Experts of a small language model: a variant of SOAP for the experts, 837M tokens.
Below are experts of layer 4 (counted from 0) of a mixture-of-experts language model. Rows are named router (the router's row for the expert), up (a neuron's input weights, with its number), down (a neuron's output weights, with its number) and show model dimensions 0-159. Each number is 128 + 24 x the weight over its row's rms, rounded and kept within 0 to 255. Numbers have three digits each.
After each expert's rows: "mostly gets" lists some tokens that are sent to it at least half of the time; "comes before" lists some tokens at least twice as common just after its tokens as in all text. This comes from a sample of Wikipedia text that the model never trained on. Tokens count by the router's weight.

# expert 11
router:150065121154148134166096089146129141082123147126116123140172142136124088110104098111170154133095175096118082128110145110125126146168161118104153137135113141131154150134110140117091115094154170131112147130094120110132135098083115171095134097127163130122146085153119174133093096128110141106152145155104131115135115130106158104156161137144123132129099167114176127145128150103134160171155087140121102079123172163131092147168107080094086143151126105112115135188111185128140099086093144
up0:152157140127130153101153094109152126125100167166115113123115134123122127125157112152115108092105124080138150119104151139152114141118104147165101155127104106107064104133115189104127111123131109168132081137120146152100163157142132167129161107097165122150119134141132090152091120151147136115160130131115116096128141149112125131104153133150094143147110132117147097157109146095159160152098104135147153126114145160098135149133148102148142097153132149077153148136107093109152174163164147
down0:159137121163131089057115125176167120115120130165127144116124143110130117070139135162119116125092104106077153129097099100130140146129184112157066155104134146172111105129132126106157128130130142150113127136105145118097135096149078130117085094135138127099111115115125092075136131146138134164140154125151127149112122131146160115113138136141134152120131143088145124113068152143143153139077115120116134141085115128122134067125145137129131144116106098088137157136122134146134150123069130
mostly gets: "\n", ")\n", "==", "===", " |\n\n", ".\n"
comes before: "-", ":", "|", "\n", "=", "=="

# expert 4
router:116139160114145098157089173104174113144121104080160110089174103097147085139114146131121151091125094127152163106177118127130129129138142157107150107121132126122107124145068109120135123093149127074165083122128110145172145130081112122094127148153130142134066117092138134143134108129110076114110125115101117126090071119174136089108121141138151123114133104105146112102127135121126111145129121129178152173126112107118123108117111083137102088088136120120129086100106106130107107132159154
up0:168129152143161160112128126105166145133109120081114096136084111163192149175104153163140142085150135111106099125168125137141174143123078129115126135120093124140162133124127129133088121083139118099124103170162142109157118146145119110148174092136129159137134176171128155130156115153120095143160123131106116145097161128158098118115105126124112139126106183116127111173138151113144116066120124135130104172149128120103098164103135117093118118140159118116136157111151114098128136081148166
down0:085115161112113106116154151105135112141154106129147129126178099112114165115099131117141151156098128148141174124108150089118125123143106129120117108139155131131100161127102126128149094100133140108120137116112104137121152140115124110125139108108154148150165081131159112175126129083157186105143152108136121101142104130132131161163120146158092114125138112070126124127129078173140118144116129141079138158161107146114104173174124171134119141157120140145129133140141138170123169140127161
mostly gets: " =\n\n", " July", " November", " October", " February", " December"
comes before: "20", "19", " ", "18", " in", "10"

# expert 7
router:106150184152142144137125165095108133120147141113157119100140140153111164101125140088132131099126144168111105163131132119119083140107144113135129161126141109135155107120139128096073132122140145179126145091150131143140134084132102144151157178071130088113093139136088134150085152130119128134163109125129084105104142121123130124148134173160134148136129126136146155118137137140121127135182107146142131163096141134077073147155157119121127141177099135134070139157116100135161113122142124
up0:113105146129118124119106104155126111089167128102144107125154091123143146153132146132148140158135134191099134148136110120097136082097124128114085143133110145146131112165138084128123143100110149159103135121111137141144130086090132095131089185095100120153085170115164156105087120136137127117114081108132122108135112086080116092128142142138126187113114155132142177125178136128158135112164145135161100145122125120121117133088122147102117145114135147162101150139122113092157128090150169
down0:149089158087150146125128104120093106141129115113141147116155073161088105146123100094121126145151111139133098124137116081162127124143142115134133140150087136119104115105121116143107103208139101152139155112163097112134108115127159122143144115162135136115110165131147098122121152161142125142119176078101135120123151122131096150082072103141120087094113115128098141106135164160146142083111125164181116133151109116098168105153103120118106176124127135129146127117112147123100155109139145
mostly gets: " announced", " used", " continued", " him", " said", " reported"
comes before: " to", " in", " of", " that", " by", "ed"

# expert 2
router:154109149126131175121128166108082171163139152119093093122136138114138153110108102136141170140167091155108148163142136070116122133121109162114108176142131112125126094144164121142071094117179151118167137113116070121141132102091123150126160144095105080117147144119107100111138132120105119121094119115150107133126084100163147158110134174120164157125133136104131092142156145120118109110123123120139119150124197138109122134113167130121099147154121127125134097143081167112141111100128103
up0:105075125127111106128171125145128142090161125128146134106100149100146104126145121126119151174144120103123170168125112149154132155152100137136155111109106098127166096145158139090113142124161132119156110146181126126118038149101132155111122114108118155138077121124108142141147101084124111113105120142127112138145136154137102146134179141110127137125104152162139083128149104113129133126102143134132135094161155130122147185130122121121122136148141084148140142095097132123109120135087113
down0:116137156083129073129127091138129136126092111135123107099118152123083159121105153137115110137100138150106172158151171118104120137108153143089109165118166099116156132130166112115110154070177129152180130126165131133138116141121078127139140126132105116127116137126157137127136111137115135172168101134184182123153101127139131163134153110189168130138123118148112064129118134114150111098112182133099140136157186164115122125138165124094111122123149136173092091120153169109086143143073083
mostly gets: " were", " was", " are", " is", " had", " has"
comes before: " ", "|", " a", " been", " not", " —"

# expert 1
router:150187150143123124141075115105116137125151125109138131114120101141149128102148127102148106118110104104131085128150124127174180124143147099120117140111119150114120151117128102151104148142125121103161092117101130120162141110107126110131190119172133078112118120138116135124116153154117127114158171091158072124121094116119141089100157097130139153155126169151093091129136106142116104140126096137111114088109135167113110150116145109140124105122083125103114149116108154169150143117112083
up0:144126083095128123135106154100116097094134113150169110127114150132124118129143128093087113122106141124084137109182118157178119123109125089130071147121129094131130098139182128148170099122128151146116164127085160120152151116179077146174155144147142159109166128108110093117106143102131107140130135095109109119153115096133150133129106093129125086108101129097135116123157159138199128091122145162123097104160121154121096140179102112124101138098129085144096139149114153149149179122133175
down0:125146131151139089120141107180132100131138152185137154124089137142117111159147129122132140108178109117181092103165104152135159126139132133173169100148143121102113107111128112088164125146149129135145102180149121140137160139157115098126093120157155094127121100133115073070166102122087127057152130141120111141121133141110122129124149113126112183110110128113045138088112155125138137180147098116111143094158123160137168147087110132115095109125147129133113127144138160139147138123130106
mostly gets: " to", " his", " on", " in", " for", " into"
comes before: " the", " a", " his", " first", " an", " their"